From a checkpoint of a small mixture-of-experts model trained on Wikipedia.
Size: 10 layers, vocabulary 4096, 10.7M parameters.
Experts: 4 experts in each of 9 layers, 1 pick a token, a sigmoid router.
Training: a variant of Muon for the experts, 9649 steps.
Below are experts of layer 3 (counted from 0) of a mixture-of-experts language model. Rows are named down (a neuron's output weights, with its number) and show model dimensions 96-191. Each number is 500 + 25 x the weight over its row's rms, rounded and kept within 0 to 999. Numbers have three digits each.
Before each expert's rows: "comes before" lists some tokens at least twice as common just after its tokens as in all text. This comes from a sample of Wikipedia text that the model never trained on. Tokens count by the router's weight.

# expert 1
comes before: "0", "-", "9", "|", "2", "8"
down7:509520500486477534480513523467514475457528491562496525500497518509511539472446438521493477457524495456491505510514529530558540493437502515496501469527481478509520498512479486517460507526488519521480517503490504456504535524515510491510523461490511489552496502461496528514509519471496474567
down8:512493487508482447508496529507510525479531441514502504477488525481548496544474533505557495514535496508493479509511525559487487514535506503506504471510469549492465481531495506504544499481487508509487506474513496526492504498535462510518489511515513518510533492493526465534503499556452482529
down9:504526521497492500524476485532490449495490500508488508463490531485497510517457485495463514502490488495437492524486502484522461498525523502489517488500554506519489511532517506524473501451506508510556511501490535508492523498496517493481474530467486494508502568527515487456477489486537496545
down10:525512475457454507484486519525502480483500497483468510474494483473493487504514487447451477456506487518495494506519475475457525480497478519511507521484521455533495466521519497504507492529521497507520517466525525493512480473493528480458459536482527524451500494519496501515465498460527489516
down11:501549506489497474485471517499527513502490505510519499482458553517474465521468513478543475480474481480494476516516495501528490483503535502514530517525454497492475464481466511479510519508447499520473515508520515536499487476532492493499526522463484505513504474511514464538494465476506512532
down12:507502467546495505517507478497507436497546482460490487497526522502517456529539543503544471518462477520502492536477442527476489486493531503498506451498468472520537495517489478556530529511488498446516538480481480497507452473504502502520498481511533473501534507503492493511498503518528504458
down13:505497480496475514512512531536494491444460530506506530484500510488483476519552496482520454507526479504436508495484518478482479484451492483529474503479535493536487442501519520464483511573514514466507555486514496484475500528480510486531513492465507516497478508450504544540448514488503526529
down14:504489457492521440532513500538504510494472517520418544498483478463509513537491480505513515530453527496476465542517469466491471523518465512504493522520520468464469501492468491512487484448471514512547493509474507523530513522490515486496495470490491466547484503522486530482479509490521494524
down15:474462497506512513506509502484515506515560521481523524486517498523546509498499514506507553520486477527455493501494485491503512508507515528514529488490481540473544488477541501519507473486498506471522479502480526472464472531430465455493459500512533514460511487504497495473476537531465487453
down16:523498451467475476464529527549496466455481532488522524452445509523492501537494507520541492501485500538519474495488454487508485498509532516518527508518477461471514468478518494468508501490501542493523463514548568471479481515486517499508481480497566516529544486527495518486460522456520495488
down17:514487497489478519544503469489494517479481475456507456498550497473509518467512483487463485530464513485461536471484495505459499497483450520486482477470506513460527490519515530508477481518468498467518540507497488491515516521496517500456441452556503492513448536500520511494511470524500458507
down18:486514488502487513532493515534473527519523445496529492519486484500463514524516465546517561487482508457491531497510562525510494504526497517513504521528432496509518473511505480545494518500512537505507516492501487516502520495482476514476513540530492520497497485493532446435484501499516458491
down19:506461497498498492526484461528553486539501486507495548493535497473506480507493496511511494571528500490555514452507521468529469491492545513463478520533500445501486520542465463514516518497480482420497466497515493496521499492506526499509508516528477481510490491538526528484502500510532503518
down20:506475491492483532476488516528495502564504556502469504481515503481540473505462477490488493510498500520491511542487520481529502545492541522487470504535513512523464560489491500550506514503489490512507471468477495514515558473512493535544488468475514524452519450479486477475519517527509506510
down21:507509531484481525516515496475519516482494465478511496560458495513456508503524499488497496497490505527522477469511525461453514477514531492474523465460527472472501513477495474451505464464519507466524505489540471505508507534518539506444533501542490502501484519534468525504483503493506509474
down22:494564508494500492472503502496529507523515511477535522493493486489510493502512524479438506499509471510535517520462502507546508493446507493505497488497501495484564531490509480486482486514496459530541484472467516449494544469479501480519486463494472502536504501526496499467489405509502467508
down23:518452477508519500511530492508473513492433515542489442480518508479479494525493536513486477491530499476512481502512479473520544547543467508465457535506527503478501483468475496483553478497474512537480468496494487506496488521490489499540524477456521494515540518527481521499549488464516513506
down24:517475524545498501489537473472472512563477501529511488505497501504486456528463520512481499466487475505487530428525519533494528563527531490504487496516501508521525471471491515516532463480492443463477474511502524511485532543546489498539467482529490490513537524553504430496495488455442520478
down25:476499509499505554521487503479486467488512491484464518465492486522516486506496522534481500511526477504440508480488484502485489513471534485470528497498551467504547527524495495499498505430456518557562524450469536538481521496478452497475475501519496501503488475495506541472456507519513516512
down26:468522478486522499497496473532493489479494509496458473513495511507491460514472524502482490503529547491475486491479465509505491494501532518507540543487503474482453525536526501479514504500498504508495477492490501492532450473472555479491474483490543509489475481500484515531443478522487497493
down27:519478537524513496480533487474502491513514466487536490464528501480522488473493521488524444478513463513510506515491529513512495541484493536515498501533473499491488498482538491538533482494471518510469482501513473510469499494501492476531507481484448523503502448499536500502516495461468503513
down28:519502512459517515489454492506490513493455502468539524507524501567547545491481458488479503456528528541537485504538506477494513501470509517487521472498490481519524470497514518511470471495517486531493498500492468512515501488540521496496495497521525516510521487508507541499487481498512483512
down29:490486529526520501448539534514474479492481470529491555506489500505513533480491539501533512489493494543455510455538459496523527498501491438522491527482510484495501528468500504531480472509529520501503465502484488513504566513501481524502474517535524493458489470491510474509539504520473477517
down30:513484466456512483494434508459516520473521509486478477523467491535494539496498487435458472483514484488475521523494482508520519501495524491515457476476472493497493550538518488510481526473484509455523492488491457482515447466452483489496514526562506510495491481512479504499486470489549521506
down31:459478518516544455503513544526557505531470529501454508480523458510486497500517474504476474463511525482541466458508518483499506462518479498501493551516484508529506493505516454508501485503472502501502485507517455487472543513493478508489524493484521488513519502513445454491493500558521489500
down32:460487498505439481500520519497460513536476459492461488484524477485505524493462484502503484516484496484442484455520463510452487506534532512516519451508483513486485521515493478524532477479527530495526510498494539469499477505497505451463479539504501502440515527517507540542470451508473518502
down33:523537469519496538495534428491488491487532527491517536522522497540500486512476462467493520491503547483523462491493514490528511521558476475475529532517499471503527499486501499464435501546463490521517468494529480468518513545491452471504459507481532489489547506524476524474506500455545506482
down34:495478478446505544511516513494556499493479498502479571491501510484519504500514537477496469493514504519473529495509494520522505487507507533498550525514498480540523504523502566517554502435514501518496531525527491471542493490492512532489487469536469488503580476487481467485508462506490521476
down35:481545534480486488493517521483521512494503488524515432488494461484543447449483463515493509521523459512535504481460551530511513507507488504458507580541536517549507463479489487548516510547506515511476475548468486493502509491482496512533502501477491480513518491505491546480472464485528522467
down36:523495489517496484481522479497517488451471525463511502466443489510497517493494459468521541508462506510494540537549450541494469495552514475491496560486544503508499535517478503511464485476498470470468519489504440519546490525502496478498472501541489490482510482492465539530485472415498527496
down37:502485485508555506507476465543515502488479495523503477537469497524523500571518523516454514512507489504545536495524519506528521467505494505509512497538508508472511503480481455497512483498517483490531475503498490513504539524507508493540460478491550516507503480447526529472505508496476491536
down38:493543522522447522503487520500495482497467518472502502497496485516517494530524465483490482497475469513480473468496444476508485518517497519436508493512460473449518480503508508465545457543475488469486499550505502521484490536520461515513471490461516433496489518477548421517493484492520495536
down39:521468531514524549474497472504488472482476475499484482500479531452460522510487493510467443524525454483484453490519539503523464501483514485484514469485465470486507557466503442506504534506483480456465509497440523519485485498516516497504441501510521458466534477475504530464499497513522535538
down40:466490488504503484531541502500484532488479491486522504516502445495485502542542502488481512485481511489501553478487477524507485503457526536454513508484500526459495491533505526496507498451509508522510465471527470459495451490510526487473516503494524522483525479487469519518488462459499507461
down41:510472523502510505515478497496524513502490500529510481487493529508492464501462513505509483519513454509521496526498526455477497517522506505495510504539479519426503507532497463490445513529500470467514513414556432489476522491475503505498465487510494513483521533521543495514479505530479530489
down42:539499518539495514489532537512454485493484509450474491495515517540498528507528506480490501479524505518468466479478484549513479499522522532477508476474501456474514483513498483488447513513507546524515511470501514532468531517488477486519504475511471490504539452509469493530522498483526485494
down43:498509493480490459503485509470514498491524467504498505522481482502504511484504489564527522467478470499498517498499496486506519557489553543490495484527525549524489502483544494486525496515465483481486490505468537491520481466493532528467518452508522512498484504561480492506525513479457499532
down44:500525526515488472459506504522498470491472519486498510529532456503505501534489469484486511520505519457508551491453518514505526504521498522506474483477472464522533496507477509521487523484532528454444469499496503507514520503521487500539475446525507535532501511469479515476509499507548459482
down45:477518493509487516505535461497554477468522473498478527499477508483518484500457464475534501528495491477481471505516501483523498508539522557517503503519489509533513523505529505516497500531513457474489516534498514483479551475468478481502529516491548517482524522474463540513589488520482508499
down46:461501505522493538551452513506495518488457517471507456468503479529467456514477540505504527479500484494496519506501501534488441518514516494486523489508477461502492518493488499533492491506485526491444481476539533507497500517506487515499544511485499497500484507510501530471484525533523490514
down47:536535517488477497453490447553493526495528460499515510544529519533494497520542513525538481501516483474505514518518455486513478479502484458522479533503501496506499470522506495496502523491488533492538481416518500488474463487512513512556480514525490546500522501545526508487488523476497487487
down48:472551530498505499549485466521458500496502532530499487515502499531514468477489491509451511507523511537508516543509468516540487555472492546510500472462528494467475536504526476470523505490502456524517492503492502486494520512507560522490483500449498518525510465535507492508484517508474481526
down49:488529442526459484491480512475514468546503457503513506517544519504505488498465514474481452484508486472513490530527494513502477463524534534508476480482515469506451464526493500506519503504488493500499478496514486521541508507448478478482507507508496514516483510475461447479518507521495444555
down50:521494500553515524467490498521501539506474494491498545461501462542521494484501497495488483476502462526491529496537477575495490496451473511527481529491501481527460508518482541504504475510494550508495483479521494512525506520573467494547530532537485463493485519499562488469515506524513471470
down51:462527478521493521521482518473481467498497497484501481488501518463489481503478480560491485514552509564472518489495510501467457496487516519494501532533506489536497471501520466506511466470477497542525520503498450503459504521482460506500535508507460485463497531467505490529450493503461529488
down52:460497472472518486537514521530510505476513484472517487533523509483536492485477467488486483514497499481509491534525556546505462474476462495508534475473497473565478495526515538466467466501476500508499484513496522515508450492529548511492464525489541479522564504489537473500489490498509484481

# expert 0
comes before: ",", " of", "\n", " and", ":", ".\n\n"
down7:530461516490482533506482480470458499499500489501529474476520471474458523520497484472472498502475506480440521470512462496488516482467494479502544503491521526506515509516520476521458551492515512537516479484471519467500521521512487477529476505524537520494495496503473460476518481513496524494
down8:529499501467465515479483493485515491544502478487510448497483494469515505531505501462539472508506496493454500479495485482507495489482473518505494512484480518416473488499516496543504478470461534498514524502491491513435533488545545503525484471502524458498481472499534512531494475506475472483
down9:511517489490528456504512522493538501518506510499496515517488505512490460503498514522470530482491515500552485488506443482517513481568463453484459532528490525484515478481501466511461500521502521479540495480505516543482518527505536510493510529494469513485486494524461495508474490497517518514
down10:528505502455506490485500518472484510513480488497505509492478543524554502472527480511470496555540491469537511517492485509494515531531453490522526504491489473476464495477517447514502494522510522509483507497512510479527463530472494493495510468537497506506536465469462498553479525449473506507
down11:523515486481476511484531466453445519518512443520483499481501485470533477504521518500501426497474478512474491477484465453512472503520506511499465446511499506515502511504518491495455498495467496468552488470533490552504488502523500510461513539471432497519496478516491534509496484451476535525
down12:508489492441500492518548474465495548513470454517537440517462509520494514497486505538491490497508512495515506518494500489496540469537486488491520465514498483503517516524511540503460479490504440498525517495458496522475513482490552510468502480506518501514545498500533506539502497510488487488
down13:487499476527527491504512527476535482486502485508532482465511483483509476462548491518507483510492496498534497445516508497469465496508494529502509486504478526466476458483491495476496515456480519502473489512529476509528457496461489515488465494529506508492484464506469515509474511490479498494
down14:502509516535502490524461511476489455466507532502484502506568493535524472483524528479445481516522525506496478479551477564513538501520480429538477493529518507443483502503489504508485502477480548503507537477502479458540509494532456527494483519515471508478498504479487477469511513527552505524
down15:508520483522499507502492520528543531493497490449458545507487513497501464504520466483478517511471548499514480464520481519497491488472535497505521464451514567502457525476534524465474514471472505519515493557500524486482476535481495543498484520503454514479487505519562516525476500521482501491
down16:543490477509491538472533537480491487519527496504470485483497510478494502519499485521513534529487569499499497504522497519541516507505491502502472448542537519538500457468487517462519519509482485488516485512497492491507506481441474486552515432469515511478482500480469509500540511484497500520
down17:522501516524473516519505458487500481460481521472501478531507510546526499475501490500486491482512507513505519466532537479497515475521498493513503509505474512489508466518490549480503471493476479536535494465464513481472520532499470552497509499502471470524542534487469489508473500486505517476
down18:481493530469519459519469498483444520488526506490454466489499490494470487510518452509571489541509480504494477493466485477526520501519467553513523579466502523502498532500494516503475498527474508453463472537504488502501474522474475493473532543512477515510489470535535501526495442475522498456
down19:503472499517482509517538495514477513522494487500508486550501519483467486530518476457491453466480494533518467486521474515520501504484502508508455472525490532483453425436487469469457499539513498494536499537496506507483526503571509479484522540536487518456475493490468533487484507515502526511
down20:500476498440517533486471517495483470539521527506527514480503485512503489501497495498496504504495513482491502503475427510476466504535513494510539538491569502512509524498496512506539503519545511479559491469486512513521535462516490521487534475449526476486495489496512484535466542492532540480
down21:516488507508476532496495447482465534465473542474470538500505499494528505504482533496540480451515488526451513478464480505491465476490517475514466533537479472504513513557546540525531488507476508533524494479507511523500533495450507456500498507478489496512511498491437464519482471449508524518
down22:514479518502461515525482496503526493501479545481507488498508480500496521508474486505514479517509463431508504526519498535520538495529440500535506487513494509484526437481467504479513481547505505448533531504500500503475482492538488491503511449492546494491540531564514506519505464510501552470
down23:516493457474497474458491491519426519544486524490510498452498485495472497468474498498484480513559496523511509521496521474540490499484554531507448516519523505534468489539491477471504484502493500472472515494481479446506470500512522465508569505514476520483495448475463531530534507496489499500
down24:500522483531518519476532491506530459504480543482503502483502507495536515476495458521496520485514512506513520530550523522466481477500509510498519496493522514495493475498498506482461446520549481540450513550494521559502492514539504500520509481539494483508477540505487474455487489508472484509
down25:507542512498537486483478535499471487477505504504524544501470463483463482508464506483526512542481489522489523515503506467496506525522519478525546552481493475506522501549526510528464478526470480469508465493487497506488498481478534527510506488466558537434501503505447498516490482511507467481
down26:545475482460538523526459535539502510522479472492486509526486489569558492491519451514500482484499499489510508484488480443508524496506477506504512498497509518515506480515464522432432487537512501496505524512544484536474511505581502496508504463531536480518503495476471527528491476531485470481
down27:481516500482524527534487467499521526467502504500518486547522521514532511539502504465518527479455527474486503484488521473515479555473528489479520528524483508454511469561522537531490500483533483517533437481519497484448492505500526514505504506480514512514488458500525530448516523502485499537
down28:471463531480480517466545555522470492508511529572495509464482522497455515466490544519489479506498476510512479509485499486465484520464493530519498456446505478521498505473525497506517485467537447460521491512509466507503528532502460462546493508502503513496486490481525502517474479485473474516
down29:512511513526521443463518496493445481520490540521480530506492508453473486499547529490504465502539472479463474550532540525495475519507456484486492513468474515510471482413518501527487507496466522502498491464499515538492510530481507481526507548475471486512503515483499486493508497545514516503
down30:552519521531512473545501504504481469494503519514507474477482484484487482517540468462478517479483511520556487492488540482516495492486506501498525521471499461524521488524497501470522447516493545510539464505483509484528474522506529520509470452489494537567503540493501491436547495520491507515
down31:492517513501488473477539550512561489513486489496494436482483529525524473517494521473491486499493499525482533496521505523522486540485502538527485461493500479519487554497529543517481479478478515532511546522500501507505508536480510540513495510492526526527501517462531443530490474475516481497
down32:504508475453501486509529485473454533474502528553519541548486477489511528540515502542520465465487486490486477481428501460524494484502478530499508547478472486527496530495499504495520487517465495486543543509511502513476463508522498473490437507511501535525496532490515546517540498502468474569
down33:498455521474472467476515477505473479496507485503459535473515462451487475470509560518515462528545503515489493498543533556465469488556478527471523513498515489485473535467477505522527493492444503472492532523482515498519483452473505506507473513502487498444507467506510518491525501534471518458
down34:514510435473471521509497493496454518462452483456507538488497519522518506512528519501504494520493512497488500524500498500533515476529531536491504454493488505526492503456509469530557474545489512478525481493508487486500539512499508523531509526479527516536544522499553542509490496457496517489
down35:531526515460500505477469493484489480520531505480520521473462495506490483530524477552467456493480491472468501512437483483465514500450450490497496531523468496502491452481476516490493475477516513512518488495512470534518545449504478513538506502508495505516498504511447497557479479494519513483
down36:565501480487533506489494522490492511478496499465536531472489529514470522466467463536493485445537511489522489530485490509483539556454515513493513495514486493528535509505490482537509513473466515497519483535514554568555502494492453493490483482484494506521539516490561478509499488518522516478
down37:503541499550495446529458539458493563514542516507451471477460498536476516469482507484457481491475532490491456551517496468550517548543470472544508500491499514478518511528503493469480497493494500491460487532508510497513493480485531522491475483523483490507546487520513488541485482498475473482
down38:471473488505481519453449446497503464502495496527538516556535487485471519500529548492525532465519485540498527489487497549443497505513482492499529495492494503489523552519533477507538511479545485492489508478468469497466482420487545473439517477482502524487523534513506551540481478536503477443
down39:485481511486505473530462532523489498501517517497522473519518503529527507483488511519501455471493480496543474522443509524508502529508459506466468505497445505502521518500500461465514490535476501464476523496480537523493481483497483534529519506499480537509490483463503480458524514536512450483
down40:512483500477515513509475476537494536478481486526464454501472414490499534521472502486528516489491523530512519501514519517491512513521525515520498494491493477508475480533485493566467523482505511531479505501511514482490489528504483487456466500497449524521487503475524488472509517510529478486
down41:519486477433479504483528541532517476488504484497504510497467506426507550484512484490516461528524504487552503541492526496523496470516451458492494511520485500503491505490475488519541486497469508531546500511510516512526482522446499510518511522523511505469474531453506491511483525524539429484
down42:521523462480495519458548476504491461503488482556493517477476486549465534473510488550494485534506489495487531496485493521537506466535469482516505452472513477525486522479520485491511464477555493485460527538528485503495505509465527472488457525491517527514533506517499548482512497524488484496
down43:489521510489500484528493543466479499496505487518477498502498487525488502492502524506474514480513491522458519457511509554478500509493518493477476493539493495541543510515485460494485523480493445546495529504492467525524483488534488453527469512478495494521483513508500480565465485477429465454
down44:495516528498508501545497465494462475483489505497514448538512517500506488493511521511506480498510502511456517487455477511519496526516507547544501501529486482481489462501492556516495467515463541490484547513458485478453495557433492477493508474506528523475466517502491496523524482520540488494
down45:501504470487509478505525480478468487441501478478464509483487472491496499512524493517460522462525542514467522520515523508534502502523484471506491532494466497484401481472493496509431521482508502451495508479464490495446495531521495502518492483481520486484510493523522496528485490444468481489
down46:527474491475522522517476497488449528458478497511510517476534543471486507480519499493479476520511443497510518508451509529463499530476477534521505490481496487482489527496477549486486518530503495502501495492502486471490504517552507505494510530485526489484521520483488509528462494550548486556
down47:454525465480503498486497478502458525548501489485497488483482476493553509529517529541480492479543500509484508493539529475498487509514487536472522525535497468553488450505510456528506490502489472493523470494464537542474523486548552537510522480482506487467488516495482475563444519546473521528
down48:494498473533461495484505517501494485514521504482496516555519509509498540485487477493526514521523513508495524505521510455480453477492535521567535491538494489465487478542485474534480512456503535507549483496548524461485498509497472526493518492566551504478503494514532499476540508478484502487
down49:519515483521492489505500516504484515472525496472488516528532517467492450496520510503523524492475566486473477474547467463504525506514471485465461465523537508480484484503486512462516513506484523544507473505530464489459458465492490492513461506481494424525505473538538459524506487444472492473
down50:514519496533538479562522497532527519485498468526487473455512502451482514494500503530516509494555510477480480492457513491509491486503527498497497490498515492531504540479511504491507513546507483489495474537554486470512516436554544502466536479480483511525517507514479512485498505501494526506
down51:513511472497521537482497476478482487476530496487486508471512494511471443537488548520483473506478442487502517478481501482500468508522547500541504499533471442507459444515465543509516534513476484499528515530495515503506480460482520499503517494484522503492492498488509453512495529500504493517
down52:523517477472491519518503497455524503503500453489513496489552510521514461486492477458479496483465502515468496475485457456527486496518508514470494453507515531506479494503534501501509533494501470440513494538508459492473444506487467533528507535507476542470507480472510510536495511487524503494

# expert 2
comes before: " ", " the", " a", " \"", " his", " an"
down7:486456466459504487483474479538477486510507512532488527482520515482519484565489442533491483474484510494506519500514479552495501535499523525484493498457513528506461519514504524483508490522450515492474530455452493478501514519509515520495442509430481502487522481506519496506500510490499503504
down8:485475513496496468496501517453532501484551541510496519523507509507463500510473516507509484492504461507497473544533445512478490471463502505512521522503476507532465526545462508502543525481482523515458509504492541501484491479512470520496478528553492500479509470506516446506510495501485520510
down9:533486504481517493509520502484467506494501482526475510506535501501454519484551529541488502522535522456529487481518477498495552458555491471485511486472491460486518501504518526528536498523505486510485458519569448529502520455521507501517539446502524493505508489508499492475510485502490528503
down10:510469476522508478517507501486493522517483525499501522499502467451526477481466477463527517501525475516508515495501493518481509478518512507517494501528535476526480545525468504456506532536480531539524502497529481509516451469501507460521558491469484515475477492494474491490482550529527465521
down11:533502435475563509470489506526453507459502508486494504501444475524533499532488525496473480465520488508514491490485499501488482479501504502530477484495489442549520477549510494529489481527506499531510483509492444470479499490474536512480496527505565447491482509505487483479506505458504529517
down12:548507513523483532491509504473520493502527509525478519511518546521504510493492472491470492458514556500520525570469465474515479520480490504506473520556489523446474499514496510433486493477545462528497482478470508489503511533485482460526488488518506469507476521432530497516496482481494474481
down13:521514500482522551535438481521528486517514485524497502497506541537499504465475478521431542504546493502484513549500503489482517467484528534486488511432485523459531501541504469463505522484535504503516519506490430481533523492546502497510487478540513474501462514528481498490459506467518495527
down14:459495495507499496554505499457507503517484518520514490463489508505527524475434506474503472558543478493494512541520489531422473462500543484495483516530484513512519518487474496470486499513524493493504507499528514507463480512516508479514496500479516469498495535526509530486482490504530477504
down15:509489467534481524518540499489515548490437532491511479498552499480558479512526477474523465504487503479516478492487518534527482537494480489508482540503544525508526524454514502413511489500507509558499493486512462460468485477515494511553507535490499518550468517501513506529512481511490519495
down16:507546465490524516508488477504519506485560510494458510482501508503484529505521495498527515493485503472450533468478514499493515490505522507538528484500491491478522514475521481423514465514500473516529536518568495496512504454486520462474488511471499539505486487494479497501500498521484496452
down17:455506505512514502465483489522511512522491475529513495439484492535483498476483527467481471513475505492442505469511463458480509483545519507502501508497497512468551506499493537488506499474521472500484538515481550506536458473501484511525489505531499468495543490505445496523503515472523516482
down18:500507535554535480508490473490485512509484447472466477470530516512498514451526507464500505506510491514495462549457510477532490527509538535449517495495541479533526461515516487446507497499483469510481553493540497497517471475534516478501493547483541460440508473481524491529507489520492484507
down19:516496463492515484499520486506474515497502493502545481495441488500494492532513509496473498538478476483471509494503455529507481492472505467467523505485482510520536469527536513542491468424471481507507497511454560497448504535529484538520489437479526487463503494487529516493495496526485501443
down20:516513481470511461523467487510478533543492490492489536489472525507495507530491492476477457499478559497495486524497432486505500519475532514502491488464461523490481484449509460535484556484527512454528490492481482492507517488496495506524523551473482479486477463487496519475493544471463485484
down21:522522527529465491491487509521486508446503496513495488472489503517499437484467507470503464496516503515528466523491497506496561518459534526551519488513535449501529475466490490508566505506490445521499497496488511505498457481460500503527528502549472543490503476467526468515473496465523500506
down22:514501494511507536454471491533472505519522496468512496484466476527478488489477492470525510496505545533471486478524478504475520506457477482461515518515493485519425471510513491536523503531510501549519536499468546513484512514532510525487557509525557536458472484491513496524526514500491543533
down23:517492518526498506481470491514500530479474489529517504542502502518508511491499525489501490473501495490513474474485497524458550528539475479469546492488449480533486504479500504527525487459526520507517471436472512498415551524543499475493509500494505564509472475523472497484497482468516525522
down24:450478489498540507505457500472489534516505463527507527540492505513491444480507470490470541534505498495477542516479517471485474533498503506515496491509540463556473429543499497531478480474512491506513475481479527513526471517504485490475473519510495463527475502507507478549490527491452505507
down25:515493525532481480525520557481478473519487499521508459533550549477514454501449524534507498487532534527505512548526519510458509450500502568441542511519501505521517464523491493457511477548496495514529504486515476491533478486483529497505543531479451504510479505500511448501501512537481472491
down26:506486460519489513504513508498519508519487471524486544552473474482543487489517462493520500490467510539482500491510511480522491504549500471509456460543492493474518480528478467500497479493432501537517511482547519513481492487519444499512452498519511515488516492462503480487527504534528474485
down27:525526582503494501467476493454495479478519503477486492518492507496444491496494501489492532512487524481514495526506511537516528493475484462452554484493511521515496542491504485529546526521519490529494516475528504503520521479511517491486509509490518504481482509472455509505500432493526523526
down28:455489491534473534526472530484492508450497523531510520472531493452480505497491525472527407558511537511521483517477476470470508494483483487511467470485470510511500559501502510502498491464471485514490484490519486527494493543531448478498488539518514499490489513557477518495504462471515486490
down29:542476501509498505475465486485502479527497492496493532525504503509481493528452492518420542517511492507511501538489511519481471466486506541492504509518446510474538531520473458489493503487486541483498488475535517510522523500563466520505523509491480484518532504506501479526482486471486474522
down30:489495493518498511529510495502505491530495471489496536527518542518565512471454580506481494482490511521519468475492480542527489507489477450472518439498500508479462511478472520523495472481467491459519530466481476463497485468496508479470536515494474488492495527566481539457507497514505512548
down31:513542510473498481492496491547485494508481512490522482494494461511532554512484553470505466500495476479512487500546523482500517500575534475507513530482514442511517485527504503498456500539519496437527478521488512507490454534484496502485520505515532510500466512512496492522534500538532491525
down32:555483489501503512470504490493492503481470509498539436524510496509469530537543494497478472486560477473518464460472505496489525499494491499493514494445492502510537487468524519438506483490502540483475531518501512480497506510519508521528522464438489491493487475510513483489490476480470478482
down33:540423544465521458502499545507489482551482513497515531460536457516513483515515516529528506514493522505478482512486544509490502520497483501489498495487532506486492525510539477461486552464480470498498504497537543469519518511484490488492540500503506515484500514547503458453528505518530454512
down34:494465491523472513483493494490544491471465500522502464511499505514520490502496495466505481494496527517515508479492524528507511529469491515519467493461533516506481516492495537497503566516507528461520480487471517472462521514503517506493490513492528498528506481483541453469502449510451471474
down35:558493532453535499530514536501541469523509496474502528519532461496491499519560519477480519545483534492457523446496518474525516488492495517518526520482507487510518527497525453480447526484458471483502497525489515521509511496467483495501513512525480498526555524502544489508461527551509478487
down36:482506491515510494490543468501489511505475505513541497519510541474508536504474506509497517501523516509509472493472504465467441508522501515520508470514506493505479527504484512499498469540464468457521519519522522518500500464467500505530489510533526526513478529487500465524501485490519509505
down37:506480477523492515472544498507487445477484527532498545481565502513492515484519491513496467535547511493510500447463520474525469511484496463483486473494537522507485504486457520442518501489506526517513503547540465512510502510483514454526483452504492513548502518493511483469510532520529519496
down38:478525480511501529475510478525496542489485502529514547535493507480502533502482502468492505508454520543503491500492494535468500523498473489474468490536550509499503511484477470539480478497525534519483510477505494495470541516490506478516459490479564496518492531545477486453489508474556495521
down39:488513455494495479505521509497515469496491528504523498509498491505515472499480499487534487539503497491487490503513509483502518507530509464470477459479496523496543470476511493465521466521437511493497524551467514489500510544478493492524525468470494502495498510481537511528505481550497465469
down40:507496487527470485531540528516475485504480494503499512466518538447490465519500506530506523525507499531501486461526521498470484458515504542479483501542540519475511496482502519508459506543484513482461493533470491519553468497477492512517432512469474525503523501442513467532543513491499523523
down41:485513507510537486532525506499485540502490512475500496530534487496551489538487473503508433520521533513515477527472506486471463502538521510502447483500503494489514470516498499551507541537561509470524470491492553504460506534509498473513512497525525473507499488510463520510492462456517505511
down42:482502467469489518497495523479475505498517558496532506496488531468530518465499466457522545525475466490506504497466489510500457469543508492514518518475524489512504478483513457507507457535534499516507479504506476501487539474467483499509526517539538508510495529548518496523475543492503486497
down43:521530568521502522494528529472510511510498528513520511514461528486512491442522490485523503480465496464539473501490495539503489510472496442497498496487489534487479512515504502496515477491509502518500521525524505481503486499535517484514472484494550493568548466514448477492480537524535505452
down44:464529499509501525480495543510466466460513479490490486511524537487458497493501502480445510516481560521458512499530453501500500493472457525497492461528503495497500510471498488512496496446514479500473513494467490508494503515486489506469464517513554522530528476519509520498497490456494519554
down45:502504472474524499523493510507538501509458529464503465511501498475498549489506463471507530484484507533498466483524506514482468527475499503480472532482542527471501523498551506504494539480446512460499502504528540484481521527491483475527538460502477476478492520455507482503517480509485485475
down46:505495486501508482495480483489465507503533470458527465518499485482498446520481506479489526502490477534521528539514483492500511515478517508512502502506490460461501482451478467469514502466514525531595502531507493541504541464516526488520425515517547498504467472452528478525479557472469526505
down47:498480470539501453518517502472448517486509508519466512528517491509514522478538500505500526459468468522457526534515479540519514483570486469496545480504468502480498497500477510524499505474566472531490536520460546533500537494508514514453513474501476510485467475543481492516445505496514507461
down48:502523460500491524490469507492530488554503515507486493490497488514502484470470553523467536548533511560492498486491551485542454521498476534530495479446489440486459521519467545527451537503470530472488522517488467477488474486510475483479456497445482509511523507502491510468470459485520512521
down49:500516521535502444517512510522513494497483551500548501547530497477475561496473529502520526461495492535529459478488532519527453515473481514490493507470543493497485500515490485474554467503523492444523488492481479493471498490541491508479508497475508496511498502516522484483524473512501496487
down50:501483487502486535470516460509449520463467503530462509470498529450524508490504517488469458508520498498514505516447518532489484489491524456491516493514509476460515489493502508481535523484460523505506532489494524509554527529499519482536504503534525527488466516523521473535506486520478487539
down51:501505517521521483500472459515510488509460519524500480496488496514481542498460457477478530481485464489461510524488480505518503491529485475521508462497472511427527508507473524525473480500497519495537527532508521515482481539473497519509535493510501505558536474520530502480490484454495511492
down52:455514477506514537451542475510503463488465542496485495459489500461461530525548519498477494492521524522498499479476464540503515498502520488485472484474452472492489530490492557496516488453489509503490521506531462538522515541498528499508468536508492478498499554503506515518515481492475492512